Below are experts of layer 5 (counted from 0) of a mixture-of-experts language model. Rows are named router (the router's row for the expert), gate (a neuron's input weights, with its number), up (a neuron's input weights, with its number), down (a neuron's output weights, with its number) and show model dimensions 0-255. Each number is 500 + 25 x the weight over its row's rms, rounded and kept within 0 to 999. Numbers have three digits each.
After each expert's rows: "mostly gets" lists some tokens that are sent to it at least half of the time. This comes from a sample of Wikipedia text that the model never trained on.

# expert 6
router:539481501506480481484497495509501515533520516522522504489542489466467515539494510506517490461548482514532488535501541445496466531488463505513515478489495529492504456503491499561512517508481444484501482505506458440508459499498474495469507496521462506479508521507510519547493543537461487508496447466530470484513478507505479480489490475482472505506485466487502520492497440551464520506503549488531523476535508495495534450533480515555448487495506482521538493481521501482508490484515524511496500490514501437475528518512456513488486443563497515504497483492543511522491497506495513481523495453502494473504499536485502481508491496522531549484548506491480515521459485503539532471503503500493466527489484542494493476483496480472520511572542499523494450466487525473521509503519530
gate1:534463467510492459490532530516504536512510502485471500506504493520502523529509511489496480546488514512517527508492493461502484520495491501460476482474500506522480479499490557491455510520487487470516536484508474483496497483460472507491544497510478485513508510550507546503477513528497494511474469501501511509473482489542518497477462465493515508516554479505518516521525480526479524459484524509503530487469531499509456533470563541476503469472517517523490475507486525532478483485537487500508490555501484507512491490517460521471505488472557477525461507477465510508563473503490491507522478525459480496536456432525475517535504508522503514484497481467454517505547519461521541472511500528529472497508521513455491513487475533497474572518509489487424519480430491510469502477510505
up1:534503482520504504532527496492504440509478502469525466481497481467510532493528519486491454529526533493471534506509555467500492522514526542499508506495468541497486476488485481494491499500496526511485487466508444480489479506505497495503498530494493502507502474496485515480519504495520460496505501552495464507544480513486495477506520519481515503482499461534505443534527518473570501549468482461518533480498510499484514501531454488512543490518524480524497440538486529525449505452466496484480485516498468483464519516516491504552544501471499491502500454502540519523481474506503535480496502496513485527457562524498481524555501447508525447474447488502545480441484490508516466512514519468533478488484481462491486497492490511512485506520522555526545526464507491511499484504522461
down1:515528523469490459534542458476535494483496529469440508489487470487535492498532468477470493545494526532471470435480497497483497448512531455506465497470492507508509513524545506528506493523498496473490532494548489485490472471475467463466582479476534505512480469510514507496500484493549477462502530516470534498480509507495502477503520480507493487464519499492510509528514523469518534492484506495519517482511522514500529493509475470537504487506539470521503457466504495499551513469446525512490447560487473517455517480511536486519488506462532462507528489515511512526501472496492498517467522528494479523460520485524482509535481520477510497496505458508550561464496517490532509483483518511542502521535481515498508511539515473497498496473536502495511468474543463498525475511541504
mostly gets: " b", " d", " f", " g", " w", " r"

# expert 5
router:529451482490487497481492478508449488495475517531525488534486492544549471499466474515464495509468503537492475509500467559514488484520492454513489509471516504482491501515489487491496509506495556516468495483520499515490520478511486522523480504550507488498492499494490487478491508482527484515521549462505503516480494508514483483469544482513479505516434475524514439478487536520517529550487506477508500492474479502468511485513526509528538508482485467487483503510513505540521510446497524453459523519522530581538513463512491556508511506461524529496485511468521550497494509464494508500511488491496523504479491484533483487515528549493534487494479472506503444533502468484506474563485512504462452497471494479503493466525465472503519509527560518481485530538493500457523485430512490
gate1:469491495493467490467535464522474542471503512473497473508496456532528482509483581552553494521473499499548527488487505506481517513532482454464491490519493425486523524510455480504484485497490508506498500459480519529466491498520447511537530511510509484530490503481484503527477503515504462492499481508510503462503523482531466497495492518512519530472523467507454538448519489514502518462488515507527459539516467508437483512548500506492521524462509483513486540491475498482477522509510492512458515525478482497465505524458477516476528480477481473494520481515506470479446490512527491505492515482498496494521509494540543520503505562528465550476484496510450479577486542532502518492510515493467483497477544485516481518489495530505504526510500493504522487511542509471534530489485471
up1:541460483511463542528512550510527512506464512463512527494468481499510452457512474428506491463486493527530507476505523504541478518544456532506464500527511502485506536484516520505542480512524505505493520523482513533431518530495510477501498518509507466478502501471522478489529477478522459519509516522517456461538465473539492489496530517524519498511466506528520557530497524519496519431500477493486495496486477540507506507486514529502500476472474471474516476521500468452486469507461485485535471485527503459508508501459481525462523501455491501494490542451491489479491528488472525454535536527539519513538489493507473515500504490504486520500502462509501512529520488452487468509473517511503508482492483480510496464504452469531466519542480535466485490507525456523499491456490491
down1:498503549524475510448503453500502479471494514508535514514540533507457486478504506549471469522476491507470503499540491526541537508493498513490449525495511537512489511473517510525461533501480453504494490548549492491492475438525544506500518516496481495498499511527517514487514504481491494512546472515489498497468456530457505513533511473492493518553530516538493487513496494511510475518475487506494511488486525473480526513527545510544477473497490479514510522517545496469514486491487487506485529483503491489451493522481555524551504492522533491524523526492461508515515472473464495444512493483484474512455490514524501506457492453486534484502502464431518535476486445477501475505494548502466527515511464527513498546515531461473508466509512511488497514493437488481523486544501541
mostly gets: " of", " in", " to", " by", " for", " at"

# expert 22
router:546469493500479481510520496513440499543486491521544502489551495474476492539471501514480499470548495486515494527491525443486471513455464513507515467510489538492518458495460535555509520499473495514523451500489485447509451497499495519463460504502476484506505541514521492503521557526493505511516464469521493452537472501515490465511492459485456478498484480474517541504488444556462526491491496472530505469518491501497517462511490507558492488491508496513543489493527516506515501501483512526492489516502479452492490511509472543485474471523495516494502477496530475531478508485491493492529497465496508501489487543480518510461505472521541533499509514504491512500494529489536525490488523499491494531508487558511487501481470489472483490585561470523501444446479501502528500524520522
gate1:509508516464515493486500533486502502428490521468496471536500485467512488457470558545496487500442518522474507522527511507511508500494492503478506507492528475483478530547489529518484533503523484542505509496501538489480496521470480521498520546492506546553524517515500476522551462528467538528510470467517491512518522533486535551501503528516506517506487496525504485503504527470491531493489469481505481501473467485524498480476551526508496504502470488461469520528528471529499525468519513487471505535523511494485480498479531525509481497526511508505494444478500507532552505483490507435510479513512549543530481522499487558461483541503467537514494491531464521524516445480521529511492472476467490492460486510478479455467536484478492502516509508537547532469474508489482458512534471
up1:507524448494523468496476527492502520473504513471481471527494543496471516537470532499499506513507490475468522507554484474492492450497493487511525511508493512490497480567515438504503508511538514516484479474490512474471453456469507509481521501467502489473474474512518515486464520478511542537480475510498498518552472504516473483503500536526529484522505489517438480489483492497480492494524492506478493480473520501522456507508499491483506490491508502501492505538507498477490478481471536471534420463559536523472488489538492478523495502532462473471521514531515478501471491545505526438482502523529589517449467477482502515490508519511506492488479472524457508468510510469517524483491522525514473517505435481498515473576490493477533500484514495503509507504439509530516501516495507
down1:531464507523463566487482523501489516527455506504457460455502518497538534511488518504479460525496483501482522524517524504489513466513493508561502537492510484503523561494510498523477468486525486513499497540504506519501485447505488487532503539547523500520506462514566511532468506479544528486520487486471505527532515504474497525450522535444480510503464521491508463505513520473541475525476525500505538502470503482503485463528508547475490512500498505495449493515503462501496477508540483545489488492512484499440493509549513512497489465472498516490466481520525479493494467526511513489485503528518538521484503540506523457495464473482509461450512479481477524500517554508505503460533505460501542499493513469524513481527505504474512531553452522460522506530495527498523515513526520
mostly gets: " a", " C", " L", " B", " S", " N"

# expert 19
router:482537513495479495512501486487524493438483502546501492570475490521499475499504489505521466471506508571515504561501496511522506558547520514508513514512460505507491482515481513469484485516533504510462554506528453498514517484498504494513474500518485531492509504503481504549516489497536485489432474538506542525474488548494475466524495522507514546475498519528483516529506534459511517518514471494478524503508527481486503469516499504476529492468505469486517481487468483499500501470485537543547492509549537544508509518557512488524482486530542500525514548446485518482505528512481501508515510518522518483508522461537477527535513495519497535503517524493497461483494521481501510519476479494550499493518497561508529495478523501522567510547504490529479497498511560450487495464495512
gate2:486487500534516507517453525522528476500494511453495461546512473504474543509549475479468498498500491517467498514503473467465529460493520492518486513486475506473512496501478511473492544465509498455506521481526519508540481527497526495508488496517520500443471475533524504473551546473514530517513540495533501554478505482512526522446545513508491509488519494459523462523478504514484503493507484513491489548508520526472443545433534515483496547524544518505530457458517505503479478538484455485494497511480505512493521481494518446498475474501531495467516496516486471493486515486456460553476479504512509523491501484518536489468438496494485552499507502520542482502517490488526490514525470524508487535483486505450481500487492506494463449444482508485486494526500475504516481511534467
up2:506490535523504506490486465542505489549500500494490530533507492471528446506506512511515466492482524514494488462511520498517489506515508473499485501443520492494517525486506486510490494491481481483504554559464523492512493500476505486500540521516512523550500517449514497505515462528490498486528476509511524500466464541546498481527520514525481539476513531523546461545467477482541467465505498544460478515500513482465545520499505492509550489463479524502498550540514501462455515482495500523486510509541457494475532509526477462526494475498507503528488472528503518495479490508543518436476495475433465542506507514506502518534497455510518475493519502471462494497440507518526473517506502525509497461487493491518503447485506492489518487494411476497498491484547514517515498467468477
down2:482477524502493501529465504542526507536500472531484517549486485467496522500535548482539536504499513520551488489507505572531492517480497476510493535452500485510491471498535518511498508514464496517489483486499507470485523489492460493491511499476491542511515456521496505531502492529507524543473438515468469530516479487523485482508483510501528542488518533559520523526517503487469477491516512490521531488505472488532510491468485488490480481462494469552465565499501544439503485480495492508538525529526485493496519578465483544502488526473517484536497496483498508447472507513524492469487477525507438512518535509498514449496533490494480467495509493520504517480533520494494537476510526465540499502527494482551522487468507502469476511553495488543465513448515520496503515497481506
mostly gets: " most", " later", " used", " some", " known", " been"

# expert 17
router:510522489550509497482512521494502475444484528523468509516506532496557481517524505499529511470454486493511489461527528533480503480473488501523479481513477462492512535520527477518480491539546540482488546516496528516472526488517518485473479505456465485482507453456535522478490544518482512496468571515484518502522482521513555550484484492485506496504537499509465499538509556450488560497477496529493480535519521523506523495465504483448472471498479535462469505528480524531527521516523527484485494531495504540490476520454459516444503506489458469500495503536512491530493472485493478484519486491469469492476474483491488485521483491516465445506473512513481521522482511561484523488515522509483505467500471511493484485479518523466474491469488487513463479539486469528478491525507482
gate0:511468495563556539483524492525518516523474521508550479489498462492476475481507515485506502492501543533498508540465481464481526494508500531484538489548539519484459521490483494487526467529481466481532495497519501500518492512525527453537482477483487523490498488495478451509443533531503422495543485466483478508496449521471501491496488474460524479516485520474515516526509508536524522506505472504523482496528495509478505469485502474508492503542490449472510479470538457516508502471476526497493513479544493498479529494465511469476475491535497496522557467487493508502519523479499493486495506488503483481459545561461528523497435484498547517475515475488523454531472530521499495503501460508461489531468513524483504490505503481443478534482504522545498505511528515524479503523523488
up0:478516451499471472502505509479507512479459507490460472473506513497513531512465532517498542499565510472463508495504505451494485520467506532492531510513543492527516486521544486521521507498486483462494486494537492534490503506486488494445538491506513463456485485510477567500510489498460488483461472513511497509466532518503509494516490521487497521520554528490537518452521480486488441502537496488523486474479489513509521524514491506489469522502506546519517523483519480484515521482503462518472457515500537457477468509489515512497503482487541440493516533490523505486490479505529470509570490500473476493484467514513525502510521512471453465493582465502511519505469482523512513485457530502445475511541542516521492525534490517498517510528554490522464463537479500515500517455462503
down0:483524494501514487520491510539490479478470487501487459556515502500467497477488543521482440516507511501533523496508488449482517457486536523515493486485512535500491519526544446500510532481480483521472518536535505509524484515523514457459555486462552508448541514469505551509502515564524497531506515540522518522489489501463540458518482511496538451542508497483495527490570532517513548483515507548534508502518518519500516547508501477516504495531476488488525530515497481501517524490516494503474494481523481475521519484472526471497484501528474478494504536484518506489529475504494529479473512536492462496493470504534534523491480526483505495489534504527459468441495509487491486496544451459515493499522500475531480521459471534491476495487476513563521475520513510489517525494509528
mostly gets: "i", "ia", "ah", "ak", "á", "ov"

# expert 9
router:458487506509507482472498514484526529505485479465463485461487454474483515508495485450506533547503496472474469508509477516498514484485519530496494468492476468475506500503473538476511533467484503463503463479489499519471524493527530461519536531524529531522466507536464503528472528476489491496510526545487461497538497517535531534456476472491540469505477500485525530539457528455530525504491503520483467542496499524486494545502514435479523488471475507501491525514502516503509531495489460456513468517536503487527513484498511472521515513504472482495478476543490460512491499499514466478491480481514497492465480528502463470465472486517515544554472474515474485464519513509505501504501503497515541536466508454483477537531517517481457489449476472466485457510499463564530488478464470
gate1:505489512452489483519481471451487489517545509476518486514484500546515488500498483537540508498482569497512449519484508518528518527463465509523476514462472525541503489476555497498505527439489535493491513534485515459515497507527505471524524568495533499468477507512512512493452492477521485515491510474498523531482454495497456517527549530491522517544483497504503502470486487510540517489517510502496494473496516487483530469462493482481535499510449517499502542510492483497529482473449472482492459467474520534500475541507512495502482448477521499508473462472520467481538522481482476490471489521511460505515465498476501469502538511522470503528556503499499499509514532532514502511532464524490482517507512539517442570517513515505503532517539472482508455487499520509484473500547485
up1:492494464490538464513521503524517518503499496525531531490518528460506506511476531500471487506468486497481542492525516472518493478499515518488505496477481519486508526493473493500488496497530485521510460531467485491497489516529488480455484440509454490484542476511512492491470493489517573516493493559457502499534538507524539465520460526503514449456524543484474489510484521487481510508475505485480526496496513526496519513539512487510442515483546516460459473480528496523477485501501498506524486516519456443562504485494442518503496536520479481511553482505493488510494517485555499492523498487502505513504495519520476485540535467456559506504479532494520457485503494485490501498456490468437537550507513494476498453525457517486489475484497538487525470546485483485493501493461552
down1:525519537457502487508439503508511490517503525473510503502518462509483500528521494502501500488516507511524472496477508517500501509455502476541498517513506493504494457523504512514488487495476518511478518497504453534492503506523528525510502540476498491512482507542474534533464507479485475542502485440525488496484446499454425521472510540490515544522478492475483513468493499519499512470482470484484512471475478528501494491447475486525516497478492484502517539480510511502501494553498480515543469523522498538508490493498495489518501458488544504485458480493542481463534498522451479524480444465493506472504469514472515486501503562523489484565542522518493483494539538543510470490498482544466482487539494500569448521510494509530531522533480485543499485511515498500542455502560470
mostly gets: "9", "7", "6", "2", "3", "8"